From a checkpoint of a small mixture-of-experts model trained on Wikipedia.
Size: width 192, vocabulary 8192.
Experts: 128 experts in each of 13 layers, 8 picks a token.
Training: a variant of SOAP for the experts, 4763 steps.
Below are experts of layer 2 (counted from 0) of a mixture-of-experts language model. Rows are named router (the router's row for the expert), up (a neuron's input weights, with its number), down (a neuron's output weights, with its number) and show model dimensions 0-191. Each number is 50 + 10 x the weight over its row's rms, rounded and kept within 0 to 99.
After each expert's rows: "raises" lists some tokens whose logits its average output raises strongly, later layers aside; "mostly gets" lists some tokens that are sent to it at least half of the time. This comes from a sample of Wikipedia text that the model never trained on.

# expert 37
router:51 42 72 71 60 60 53 52 60 54 62 58 46 59 61 49 40 39 54 67 51 41 57 47 56 57 24 61 46 49 40 65 43 68 50 44 37 48 60 61 46 38 39 50 61 62 52 55 49 47 40 52 38 63 37 46 47 46 64 39 53 48 41 50 53 50 65 52 44 35 42 30 54 56 37 58 37 55 69 41 58 51 40 47 43 53 56 54 44 44 47 54 56 46 51 55 54 57 49 43 54 41 51 50 61 36 51 41 53 59 58 56 49 38 32 57 69 47 56 54 53 42 50 42 54 75 68 50 53 48 41 53 58 58 48 44 67 48 62 22 23 70 68 48 52 56 35 54 39 48 50 53 46 51 36 50 49 66 58 62 62 39 45 40 46 58 51 32 43 53 53 46 33 44 42 58 59 52 44 72 31 44 27 47 59 44 48 46 28 35 41 59
up0:54 49 53 47 77 42 50 43 54 54 46 57 44 62 61 43 40 42 45 34 41 48 52 68 43 53 42 55 59 46 50 37 57 46 47 57 54 52 67 39 63 49 36 47 66 60 53 46 61 47 40 61 44 64 38 61 48 58 52 46 47 39 66 42 55 62 72 32 57 51 41 50 48 62 43 29 58 58 55 41 65 29 57 56 56 58 36 37 57 48 47 47 45 70 62 52 55 50 48 36 50 40 47 62 51 32 38 61 57 31 52 44 60 56 30 64 64 32 71 56 65 48 44 37 53 68 56 54 48 62 34 41 56 60 46 29 51 42 57 38 50 48 58 52 36 58 49 65 49 39 49 44 43 50 44 47 46 49 54 51 34 44 48 43 68 50 45 61 52 50 64 56 45 49 42 31 48 47 51 68 54 30 28 65 57 41 33 41 36 52 52 41
down0:49 58 46 45 53 51 57 51 35 45 42 52 41 55 34 29 55 37 48 72 57 81 46 50 49 57 78 55 62 55 34 51 48 58 59 57 41 60 50 56 70 58 54 36 50 37 46 50 35 69 56 25 47 63 53 52 45 51 71 54 49 67 68 51 45 53 48 66 34 55 42 65 43 42 68 53 64 72 59 64 49 49 47 62 53 44 37 56 46 47 48 44 49 56 49 53 55 43 53 61 48 38 48 64 27 31 37 67 31 43 52 54 49 45 34 57 54 53 53 49 57 43 37 58 33 62 44 54 51 54 46 51 70 35 38 56 46 48 43 51 39 55 45 28 34 66 50 52 42 41 49 54 56 32 52 45 43 58 44 68 60 48 52 43 47 51 50 50 57 44 53 47 52 45 55 37 46 47 34 53 39 40 34 56 51 42 52 40 54 43 46 64
raises: " ", ".", ","
mostly gets: "at", " April", " Pat", " Indian", " pres", " ind"

# expert 78
router:66 58 55 56 55 43 53 59 43 64 55 76 35 47 64 49 50 44 47 48 55 60 52 38 53 53 52 63 38 45 47 71 49 64 57 51 24 43 46 50 46 44 42 40 70 55 52 50 58 55 37 57 42 63 37 37 63 56 63 57 52 55 38 47 58 30 60 36 47 48 51 42 38 55 59 51 42 56 65 37 50 61 36 43 55 52 54 51 42 49 42 42 53 52 20 55 53 46 47 46 63 31 33 49 63 31 42 51 38 58 42 37 39 47 40 51 54 29 32 42 62 51 55 30 44 55 53 50 54 42 37 47 57 48 55 68 61 61 65 46 29 51 47 55 60 46 33 48 36 59 35 55 50 54 41 41 55 60 65 44 51 36 43 45 55 62 62 47 52 51 60 58 39 42 43 58 49 51 59 69 29 37 45 45 70 40 61 57 42 42 56 61
up1:59 39 55 55 39 50 43 61 47 44 54 50 40 51 65 37 43 40 37 60 56 61 46 62 61 51 62 54 37 44 61 57 70 69 52 23 53 64 50 36 50 50 51 48 52 45 43 57 38 48 45 74 42 42 34 45 43 46 48 30 59 39 60 51 47 41 50 39 44 50 50 38 48 53 52 75 60 50 30 45 53 48 49 47 50 50 47 47 53 57 47 50 42 43 23 57 54 46 46 52 46 20 66 38 43 44 47 57 47 45 50 63 36 44 67 51 49 43 55 50 37 45 55 62 49 47 40 35 57 47 40 60 52 58 54 61 58 53 69 57 52 69 58 68 40 48 62 48 48 44 41 60 65 49 49 46 38 44 38 42 71 49 56 42 46 23 73 38 45 63 62 37 44 67 38 38 51 61 64 50 40 50 68 46 55 51 52 53 67 60 57 59
down1:65 51 67 52 42 61 43 40 50 63 57 38 54 46 24 68 52 58 57 44 49 28 30 43 49 59 40 54 51 48 53 39 62 37 52 46 40 48 54 40 35 64 50 54 54 41 56 47 55 54 52 35 70 40 58 55 61 35 46 51 59 58 52 47 42 44 50 42 54 51 34 66 59 37 48 41 62 69 55 65 33 35 54 55 43 61 60 60 51 57 49 50 37 59 60 55 53 52 47 55 52 83 45 44 50 61 64 48 37 39 53 61 48 79 36 33 58 55 40 42 44 68 39 36 69 51 25 55 49 65 52 65 34 55 47 48 38 63 45 45 37 56 55 44 46 53 38 67 61 58 60 38 45 47 40 53 43 56 45 50 29 55 51 46 58 66 59 42 34 35 54 46 42 54 52 44 42 47 43 39 53 45 51 54 51 62 52 48 47 49 63 45
raises: " and", ".", "–", ".\n\n"
mostly gets: " century", " London", " period", " Pakistan", " col", " old"

# expert 109
router:60 63 62 52 45 38 64 54 43 46 72 56 41 59 58 35 52 39 48 62 62 58 56 49 67 56 43 42 50 32 48 64 50 55 53 54 41 44 50 52 66 51 45 51 57 53 56 55 59 54 42 59 39 73 49 33 57 47 58 37 51 49 42 56 68 34 54 44 57 65 43 42 38 57 55 62 49 46 58 49 62 61 40 54 55 60 55 60 31 46 67 39 45 52 50 56 44 65 39 34 55 37 40 45 63 40 47 61 31 74 45 39 50 57 51 52 46 39 42 45 55 33 60 29 54 66 51 55 52 51 34 47 54 57 55 44 65 47 61 46 44 63 67 64 51 56 39 59 45 43 46 43 44 46 25 56 43 69 71 56 44 41 43 59 66 44 53 36 35 55 45 37 39 38 45 61 61 46 47 66 38 38 32 44 51 51 62 55 46 29 45 66
up1:53 56 56 46 56 47 64 59 51 64 67 59 72 52 63 27 54 29 57 46 48 59 51 60 61 66 35 53 69 44 52 55 35 53 64 54 43 50 56 34 44 50 56 35 70 41 56 44 32 37 43 49 42 61 50 46 66 37 60 59 62 41 37 43 50 41 31 56 51 50 40 47 53 44 48 37 52 38 68 50 44 51 49 49 39 49 41 65 38 49 57 46 44 59 46 62 47 62 51 30 54 44 57 44 49 75 33 52 41 43 46 35 47 36 45 46 49 50 57 54 65 30 61 46 37 52 55 44 62 47 44 53 61 41 49 55 53 68 49 46 34 45 59 73 53 60 45 59 43 48 43 57 54 46 30 56 61 42 61 48 40 43 59 47 44 55 57 32 67 55 62 53 52 41 51 56 36 35 25 54 46 62 52 38 65 68 50 50 33 48 49 44
down1:62 68 34 51 49 58 39 60 38 41 35 39 58 57 62 50 52 35 26 61 46 53 57 60 43 50 36 52 52 52 55 45 38 61 51 45 59 43 66 35 48 23 59 73 52 54 32 65 58 39 41 38 54 47 56 41 58 39 60 43 30 74 48 52 55 54 50 56 40 47 54 66 46 49 49 45 63 60 56 65 35 47 56 51 66 41 54 45 32 60 41 47 44 53 57 45 48 47 55 61 45 44 29 54 54 55 71 38 57 51 53 46 51 44 61 46 34 72 47 41 63 45 46 43 54 46 30 47 30 63 49 61 38 41 66 51 51 46 48 48 75 57 57 45 45 42 35 51 30 49 54 57 55 57 54 48 46 47 36 37 54 60 69 50 42 58 52 56 52 52 47 29 52 44 62 45 45 64 53 41 46 38 59 45 59 69 66 48 57 50 56 47
raises: "H", "E", "W", "B", "S"
mostly gets: " \"", "==", "===", " un", " con", "_{"

# expert 116
router:51 40 54 60 40 48 74 44 63 69 50 59 44 58 46 40 51 46 43 56 33 44 60 45 71 41 40 61 53 46 43 58 56 53 52 47 47 44 59 33 63 39 43 48 55 59 62 74 56 51 53 62 30 49 39 42 65 44 58 48 57 50 38 44 70 37 55 49 55 53 34 51 54 52 38 56 30 49 57 41 57 56 56 47 51 51 69 58 36 27 66 51 48 53 40 45 54 51 54 43 56 45 48 58 59 49 51 57 43 57 53 48 36 49 45 50 61 34 51 43 49 30 64 46 52 57 54 36 57 53 55 45 47 54 56 37 69 33 71 37 45 79 54 58 62 51 26 41 40 46 41 44 45 47 42 47 41 57 51 49 56 38 47 43 49 60 48 37 49 45 44 45 61 48 56 63 62 46 49 70 18 48 38 36 73 50 55 59 38 48 41 62
up0:47 42 49 54 49 59 64 46 69 51 59 61 43 46 38 61 63 46 55 48 42 68 37 41 65 38 44 40 47 36 25 62 65 61 47 44 67 52 36 52 34 37 69 56 60 48 66 65 70 40 33 49 42 44 47 46 36 44 57 61 50 35 32 46 65 60 63 49 68 48 55 54 45 41 56 49 42 41 45 57 45 60 64 50 27 49 54 69 71 54 50 41 47 62 49 44 54 50 56 51 59 52 35 51 47 40 25 29 51 55 57 63 39 44 38 41 62 50 57 50 44 31 35 34 44 36 50 45 44 56 51 52 51 51 45 49 50 47 63 62 59 47 47 58 43 53 40 41 50 48 42 56 57 58 49 41 46 64 43 54 52 47 20 47 49 49 58 62 53 45 51 55 65 52 44 57 49 58 47 60 34 59 56 41 48 68 54 46 50 64 27 61
down0:62 67 45 46 57 38 55 41 57 42 65 59 53 44 58 52 57 43 46 31 58 58 33 50 40 60 47 35 61 52 65 41 45 47 50 55 44 55 53 63 37 52 51 55 27 51 43 50 52 47 47 38 53 54 64 55 65 45 51 65 36 41 35 54 58 52 58 54 47 45 55 66 58 38 45 50 53 47 57 48 63 69 36 44 39 65 60 43 54 49 45 51 62 43 63 59 55 51 59 60 29 60 46 51 49 45 39 47 44 38 58 55 37 60 62 60 63 43 33 41 52 38 39 47 51 42 57 45 38 35 54 52 38 58 40 48 47 30 59 45 52 84 42 67 30 36 52 58 46 45 59 60 50 39 36 61 49 45 53 45 57 61 40 53 62 57 42 41 42 68 51 64 44 38 11 45 44 63 52 47 50 52 62 43 48 49 59 60 69 58 69 43
raises: "or", "H", "y"
mostly gets: " P", "P", " p", " Ch", " U", " Sch"

# expert 88
router:71 56 65 55 46 57 55 48 63 61 66 51 41 45 62 31 44 52 41 53 47 51 51 42 57 38 50 61 42 40 34 61 56 62 56 65 38 50 44 54 47 52 39 47 53 55 54 62 67 44 40 56 51 45 47 48 49 64 65 46 40 41 28 49 64 25 65 42 50 57 49 53 31 49 59 64 49 54 53 51 60 43 37 49 58 59 40 63 43 34 49 33 60 27 47 53 44 59 31 46 46 26 42 54 59 37 43 59 55 72 59 45 38 45 29 61 48 45 39 54 55 34 50 32 53 62 68 50 68 46 47 41 61 67 46 57 69 45 55 60 36 60 56 57 45 52 49 43 27 49 56 58 50 49 39 46 48 68 53 53 50 40 53 68 62 55 48 48 58 51 51 38 52 58 47 54 60 45 56 57 35 42 31 51 61 44 52 55 38 34 34 55
up11:52 59 53 59 60 45 48 32 33 43 50 40 63 75 34 42 55 51 41 59 43 40 42 37 38 50 46 54 53 46 60 49 58 44 56 54 52 48 33 64 57 51 63 53 52 30 56 70 56 66 30 46 54 53 32 44 57 53 45 51 42 41 41 59 43 49 39 40 59 52 42 58 44 57 64 38 34 59 45 45 52 61 48 54 49 54 53 36 44 39 37 50 41 65 53 39 39 45 39 53 66 45 71 53 61 60 42 43 33 59 45 54 34 61 56 70 61 36 45 66 41 63 59 32 44 51 57 34 46 50 38 60 61 52 54 49 62 36 40 48 46 47 39 49 53 63 71 63 41 36 38 65 49 65 50 62 31 65 59 73 52 62 36 61 60 46 54 60 54 46 46 54 48 51 47 41 44 37 58 42 37 58 26 42 47 40 54 55 51 47 35 44
down11:46 58 30 57 36 59 51 46 37 50 38 43 50 60 38 70 51 43 51 54 48 60 48 43 63 48 53 49 64 56 49 45 47 47 50 60 31 53 51 50 40 37 72 65 28 40 57 42 77 37 56 53 50 53 48 43 51 64 41 63 44 65 57 58 54 43 57 41 41 49 46 53 65 33 48 32 50 52 54 45 57 44 40 81 56 39 65 51 43 52 58 55 49 45 45 34 37 69 66 50 54 35 59 44 39 54 47 71 27 48 33 53 52 56 41 53 50 59 67 40 48 52 41 57 55 42 47 64 38 35 57 67 34 59 51 42 53 21 40 52 49 65 47 43 51 33 51 61 59 57 42 50 48 61 50 42 32 52 59 56 51 60 39 47 54 51 34 48 59 67 46 59 57 43 49 44 47 59 63 60 42 43 56 51 54 63 59 40 38 63 54 52
raises: "1", "2", "3", "5", "4"
mostly gets: " ", "–", "−"

# expert 125
router:72 65 56 53 48 60 61 46 52 59 53 62 48 53 65 41 52 44 48 56 43 46 57 52 56 46 28 55 34 35 24 71 59 51 59 48 46 48 43 34 71 42 51 42 49 55 45 54 64 54 35 61 42 61 40 55 65 64 65 45 41 38 46 49 68 30 58 38 50 68 44 48 55 38 49 66 51 50 44 40 69 58 40 47 56 57 63 61 46 43 58 53 57 48 50 41 63 47 44 42 55 34 42 52 55 44 28 66 50 65 50 37 49 47 41 49 41 35 44 50 51 33 71 58 44 73 63 54 60 53 44 38 35 51 63 46 59 38 66 50 40 67 46 43 48 60 46 43 39 52 47 41 58 47 53 51 44 75 54 63 45 37 49 47 54 41 66 53 58 52 40 48 58 43 51 51 54 43 58 54 40 37 32 32 53 49 42 63 54 30 47 49
up1:63 68 74 62 48 61 58 35 42 41 51 41 60 43 58 54 64 55 51 64 57 58 38 55 43 19 37 44 53 53 57 47 53 45 62 47 46 41 48 51 56 44 54 49 51 48 42 54 54 49 69 44 60 47 45 58 58 58 55 30 45 55 44 47 60 51 56 45 53 30 56 48 50 27 36 48 30 41 49 50 49 30 50 66 48 63 45 46 47 60 64 30 35 51 47 40 49 49 44 62 67 42 49 52 40 54 37 54 58 45 58 35 48 45 38 57 43 55 45 52 54 62 67 54 55 75 46 37 62 53 52 32 54 61 36 57 41 63 48 55 56 50 36 66 54 63 62 39 47 54 49 45 35 51 52 45 45 50 60 43 51 58 47 31 66 54 57 48 53 54 54 42 57 52 35 60 16 56 64 58 39 30 40 44 43 40 33 64 58 55 55 62
down1:43 53 48 44 45 60 50 45 32 52 41 32 46 47 80 44 48 56 53 64 45 67 49 61 47 48 49 56 40 56 50 56 43 44 45 58 45 62 17 66 41 43 58 26 50 48 44 49 39 49 70 47 70 44 50 58 52 44 59 62 57 54 54 38 33 73 63 60 62 61 40 57 43 34 63 31 48 44 53 45 55 36 29 44 51 50 48 32 50 61 37 49 43 38 50 46 52 49 61 50 41 54 63 44 41 68 62 39 61 58 49 48 55 53 46 55 55 48 45 54 54 52 42 47 59 46 39 51 43 48 50 58 62 44 57 54 48 46 47 66 68 41 57 49 50 50 39 46 41 55 68 38 41 54 48 45 48 53 64 48 49 40 71 52 54 76 19 41 57 52 55 33 54 40 53 43 37 49 50 52 49 34 54 55 70 47 62 65 48 71 48 46
raises: ".", " and", ","
mostly gets: " =\n\n", " f", " un", ".S", " stand", " Apps"

# expert 2
router:55 62 62 54 53 39 53 59 56 54 58 67 51 53 66 48 39 53 43 56 45 55 50 42 70 55 31 68 48 44 48 57 39 60 54 64 39 41 56 54 60 47 51 31 65 66 49 65 58 60 31 64 37 48 30 44 60 62 55 53 49 62 44 40 56 40 62 39 42 52 36 43 48 44 49 62 36 55 49 40 51 43 36 47 57 52 58 58 51 29 46 39 52 36 50 49 55 50 46 47 61 27 46 63 57 39 30 53 34 68 61 45 36 48 37 59 49 47 49 43 49 45 63 35 47 57 67 48 56 54 55 39 58 56 67 59 63 42 65 50 34 52 57 52 46 52 47 39 33 40 56 62 50 39 44 53 33 59 49 56 52 43 46 36 57 45 52 52 47 58 44 34 45 40 39 71 61 33 61 75 41 32 43 49 64 35 55 64 41 35 44 56
up0:44 40 42 61 52 45 44 24 53 55 36 42 51 56 43 49 51 41 32 51 34 50 38 44 60 57 43 36 50 51 45 43 43 51 46 69 44 57 48 62 52 51 53 61 46 64 51 57 67 60 54 52 44 45 43 42 57 50 43 48 52 68 38 36 71 65 64 66 50 39 27 56 68 61 46 51 57 65 43 46 40 48 59 70 47 63 44 35 63 51 51 45 58 53 58 34 61 56 36 41 36 38 56 48 53 62 38 58 40 53 42 48 47 58 45 65 75 49 42 62 33 59 60 60 53 50 70 40 35 49 47 39 62 47 61 61 42 48 56 59 37 49 45 63 61 57 60 48 35 34 31 56 54 61 61 46 47 54 43 59 42 47 24 44 64 52 47 36 59 32 56 53 52 42 46 37 56 55 45 48 49 40 61 58 35 60 53 56 31 34 41 52
down0:32 41 63 41 52 55 48 58 69 42 59 52 54 51 44 66 40 60 62 56 51 52 54 61 65 42 39 57 63 40 50 42 49 50 49 36 41 53 44 34 51 54 32 45 66 48 52 51 35 54 50 56 62 49 44 66 58 59 49 39 69 62 40 59 40 47 46 54 38 52 57 52 59 54 43 57 62 39 41 30 40 50 55 48 46 45 60 37 53 29 50 67 47 53 55 48 45 42 40 40 53 40 60 67 63 35 67 41 36 40 39 45 51 32 42 70 47 65 42 43 73 43 46 56 48 67 37 75 42 54 40 46 37 64 38 67 47 43 26 42 59 44 38 35 58 58 62 45 59 44 46 43 53 55 46 41 54 52 62 48 61 52 46 46 44 46 38 48 49 48 63 38 38 56 58 48 41 55 51 82 64 54 47 62 35 53 31 48 56 46 45 47
raises: "rant", "ast", "lear"
mostly gets: " are", " Belgium", " Brazil", " Australia", " O", " where"

# expert 127
router:60 61 69 59 54 38 55 57 62 49 63 57 43 54 63 38 53 38 34 58 36 56 54 46 58 39 60 51 42 48 37 57 51 66 55 53 33 46 51 35 67 51 56 40 62 65 57 58 43 36 32 49 34 59 44 53 62 60 54 51 49 35 38 41 56 49 67 54 49 48 47 61 56 51 57 52 39 48 46 39 40 50 29 53 45 70 65 57 44 34 36 57 54 50 39 36 54 50 47 44 46 39 43 45 63 30 38 66 43 67 57 46 43 28 40 49 48 41 46 58 54 38 60 37 45 69 48 57 69 55 51 43 55 64 61 62 62 58 61 46 49 55 50 37 44 73 30 52 52 41 49 40 44 55 41 54 39 56 63 65 42 50 49 38 47 46 58 44 66 55 59 51 53 31 46 62 57 59 35 69 50 51 37 48 61 45 60 43 40 28 55 65
up1:63 60 45 48 58 59 48 36 49 56 47 47 53 43 59 62 48 68 66 54 49 53 52 50 62 44 32 55 49 35 39 62 49 33 44 62 51 48 54 53 64 58 33 33 49 52 32 74 64 50 55 59 52 68 58 47 64 77 50 51 49 54 51 50 46 39 44 33 59 68 56 45 54 56 51 50 40 45 80 56 37 52 52 39 51 64 69 62 44 42 60 42 62 43 54 43 43 63 64 57 45 42 38 53 41 58 44 57 44 59 52 49 58 49 37 55 36 59 27 27 52 35 55 49 59 67 41 61 45 48 38 39 35 69 51 33 50 39 54 48 36 60 51 55 46 44 22 59 30 49 48 44 53 55 44 47 50 37 36 39 38 47 47 54 57 53 59 48 57 47 67 51 49 43 51 64 49 41 49 61 47 53 50 43 67 54 50 52 36 29 48 55
down1:65 43 60 45 42 42 46 39 55 44 66 46 47 55 51 47 60 58 52 42 44 73 65 43 49 41 61 54 53 50 53 50 47 33 34 46 54 37 59 40 63 51 47 30 42 63 34 30 55 57 52 47 59 35 47 53 59 53 59 37 31 68 59 64 41 64 60 62 44 34 62 47 62 56 43 49 44 49 62 45 42 72 51 18 43 52 53 59 63 39 46 47 68 34 59 58 46 48 69 47 62 48 71 50 63 64 57 66 43 53 57 52 69 46 56 45 59 59 51 26 47 42 53 50 37 69 47 62 52 49 55 53 47 37 44 42 49 74 51 53 36 53 56 40 48 56 36 44 41 59 45 46 47 28 28 56 52 41 38 40 42 65 55 48 59 48 49 46 58 45 47 53 55 53 52 48 46 71 54 48 54 43 35 59 44 58 43 54 58 54 44 52
raises: "|", "O", "W", "D", "K", "N"
mostly gets: " |\n", ")\n", " |\n\n", "\"\n", " However", "°W"

# expert 23
router:56 73 62 59 66 51 55 51 50 65 49 60 48 50 49 36 43 33 48 65 45 56 53 38 63 46 48 53 46 38 50 54 49 71 64 60 37 51 55 49 56 49 53 37 54 50 43 62 51 40 37 47 37 52 57 42 59 50 67 44 37 49 41 54 55 37 65 38 45 68 41 43 19 45 51 55 46 56 58 47 49 57 36 45 63 64 64 48 58 28 62 49 38 31 40 38 54 60 45 42 60 40 39 58 66 33 58 47 51 69 48 54 49 37 46 53 48 35 42 55 73 30 72 47 56 66 62 48 73 59 53 28 50 50 64 51 58 60 69 41 39 50 49 53 46 49 41 38 47 50 47 42 42 57 39 45 59 61 55 53 57 57 46 44 41 60 72 49 44 58 62 30 55 43 56 56 60 45 52 64 41 42 43 47 67 41 59 52 47 50 51 53
up1:26 61 66 46 43 61 59 61 42 53 47 53 58 44 52 37 47 29 52 48 70 55 52 55 64 41 67 33 52 34 47 56 47 62 51 68 54 60 55 62 57 54 45 48 47 47 35 64 43 31 60 52 40 38 59 38 48 62 63 35 40 60 36 68 50 59 58 68 53 49 56 65 38 56 51 60 23 38 47 36 40 40 30 52 44 54 55 52 59 50 64 47 48 49 41 46 44 30 41 60 56 27 40 54 43 47 55 49 31 53 46 51 49 44 48 62 46 57 51 68 63 48 60 58 41 54 39 56 54 54 42 37 36 40 63 50 56 75 50 61 41 50 38 61 57 55 51 43 53 39 39 67 64 41 51 52 44 63 46 50 64 62 54 50 48 51 46 49 80 48 45 45 36 51 51 43 65 47 49 50 57 53 40 34 44 45 57 51 60 52 60 36
down1:43 42 52 69 41 39 07 50 45 27 53 43 51 37 59 57 25 42 43 49 41 59 52 32 41 56 47 46 46 74 64 58 45 56 34 49 43 55 59 49 47 45 49 48 59 44 36 57 46 41 49 66 58 27 44 51 58 47 46 57 46 62 63 36 44 69 55 41 60 51 50 50 54 56 62 50 64 55 52 73 47 31 50 46 43 45 60 37 54 45 43 65 60 56 50 49 36 55 41 48 54 48 44 65 57 48 48 52 57 69 54 43 51 60 58 45 57 44 56 55 60 50 32 62 39 47 56 60 43 46 36 65 56 37 62 56 41 65 39 48 46 53 59 43 43 52 47 51 54 60 45 59 48 49 50 61 38 46 50 57 32 67 56 39 61 68 49 56 44 63 66 56 36 58 41 40 54 60 52 33 65 38 45 47 42 58 62 48 58 46 66 35
raises: "The", "In", "====", "===", "During", "After"
mostly gets: ".\n\n", "\n\n", ")\n", " |\n\n", ".\n", "===\n"

# expert 59
router:70 58 53 45 54 50 57 46 40 52 47 55 56 66 68 41 35 43 54 62 40 57 56 52 55 44 42 49 55 30 40 60 37 49 67 68 39 33 55 48 48 43 53 34 43 53 61 58 58 37 40 64 40 49 56 57 59 58 58 32 32 39 43 49 41 27 61 46 43 62 48 55 53 56 41 59 51 48 56 58 52 56 53 51 62 54 50 70 34 37 61 35 50 43 49 59 70 52 60 36 58 41 41 56 60 34 32 62 51 65 66 58 42 23 29 62 59 45 36 37 48 31 56 28 41 59 55 44 63 66 56 57 46 62 66 52 52 44 57 46 38 63 47 59 56 48 38 53 46 40 57 45 44 48 51 40 40 57 53 49 44 42 41 60 56 50 63 37 49 50 49 52 40 43 44 48 52 39 58 66 43 43 32 50 56 46 55 61 55 22 56 47
up0:45 47 43 50 41 51 67 53 55 50 44 71 42 56 69 53 69 41 50 54 42 49 50 54 65 39 43 45 47 50 43 62 68 50 60 56 50 50 45 47 59 40 46 61 53 66 45 72 36 44 45 38 33 58 58 52 52 34 46 27 51 61 26 57 45 46 57 36 65 50 37 45 45 71 48 60 55 48 53 44 52 56 58 46 55 48 65 39 52 28 53 68 46 34 38 39 33 45 42 32 54 41 36 61 43 37 43 45 41 40 46 64 51 35 37 43 39 44 49 56 53 55 54 42 45 62 57 44 50 52 28 53 50 58 43 63 58 44 41 46 40 57 60 60 52 56 36 38 35 49 41 54 50 51 41 26 55 58 47 33 66 45 40 44 38 69 61 39 52 59 36 60 54 30 45 53 53 48 48 60 45 57 52 60 73 56 52 51 30 50 62 66
down0:64 65 55 68 45 46 65 39 53 43 48 41 48 55 56 48 45 41 34 60 50 60 55 55 37 38 45 33 42 45 54 59 51 48 38 40 51 57 42 48 36 61 66 21 45 48 53 61 55 47 50 30 47 51 50 51 53 32 40 40 39 38 57 56 62 58 52 78 64 39 47 43 47 42 54 47 52 48 61 57 49 39 44 32 42 47 49 43 54 41 47 45 58 57 57 46 31 50 63 43 56 48 67 58 48 75 63 42 55 54 51 38 48 57 49 68 46 45 46 43 50 61 45 49 69 55 68 44 65 43 57 51 62 50 57 53 55 46 70 54 49 71 62 47 24 52 52 61 39 46 47 57 45 47 62 51 51 46 55 29 35 43 56 39 41 40 41 62 37 42 58 65 54 72 32 55 47 56 61 58 46 44 36 42 43 50 58 62 69 63 40 65
raises: ".", ",", "a"
mostly gets: " St", " con", " John", " sub", "ce", " cl"

# expert 30
router:70 62 57 66 47 45 68 47 67 60 69 54 55 52 57 36 34 41 61 52 36 55 49 40 54 43 44 61 49 50 29 48 60 72 59 64 39 50 53 43 52 34 43 52 63 53 59 49 73 40 44 52 52 50 32 55 44 56 57 35 39 50 37 51 53 24 69 38 54 57 40 50 35 56 50 59 41 46 60 50 63 56 41 50 53 61 55 60 46 36 46 33 49 31 46 41 54 61 37 46 58 29 45 58 48 37 50 44 40 65 39 51 52 34 46 59 47 40 39 45 54 37 57 47 65 52 66 47 58 48 51 44 58 50 55 56 69 44 54 57 41 51 67 54 49 50 28 34 36 46 54 54 44 51 51 40 44 68 53 67 47 32 46 55 51 62 59 53 59 43 55 36 43 42 43 65 61 47 51 54 29 49 31 47 54 44 59 62 51 33 43 52
up11:59 41 43 58 40 50 55 35 68 49 64 50 57 44 49 39 42 51 43 47 31 66 57 49 80 37 49 57 38 43 47 65 58 62 47 48 44 62 50 43 50 59 48 36 51 55 51 65 60 62 49 65 39 44 54 59 55 30 58 30 43 59 42 47 53 54 49 60 67 54 51 54 62 65 53 59 40 47 43 55 65 52 50 33 51 57 66 52 48 44 59 53 28 48 59 47 57 44 41 44 38 35 32 60 70 61 43 66 45 50 65 37 53 51 38 38 53 43 42 42 40 57 58 47 57 60 57 45 69 44 44 32 45 61 56 42 51 37 43 25 29 65 49 57 53 48 51 51 40 45 68 59 38 38 49 49 50 45 31 56 48 41 45 38 56 54 45 60 37 41 54 54 52 48 53 52 54 63 44 76 50 32 38 62 50 32 56 60 53 34 59 56
down11:48 42 52 39 55 67 38 56 32 55 37 65 56 47 63 51 46 41 47 46 57 39 43 55 34 58 51 46 63 26 59 46 59 60 42 47 31 34 32 51 53 52 43 63 60 41 64 39 51 46 39 59 49 69 47 52 29 43 54 50 43 67 60 45 55 50 55 35 61 43 41 36 42 55 56 52 57 34 55 56 39 37 61 46 40 49 49 51 52 55 42 41 39 38 30 40 44 60 59 53 57 81 45 34 41 44 48 49 57 65 34 64 39 32 47 42 68 50 65 59 52 54 58 43 59 54 67 52 64 57 54 41 36 44 51 52 51 54 41 52 54 42 50 54 30 52 47 46 44 55 44 54 67 50 36 60 59 46 57 55 55 41 46 41 55 63 64 47 42 46 44 61 47 73 46 64 60 42 36 45 41 58 71 55 44 41 62 47 55 58 76 45
raises: "1", "2", "3", "4", "7", "vert"
mostly gets: " ", " Binomial", " A", " −", "−", "–"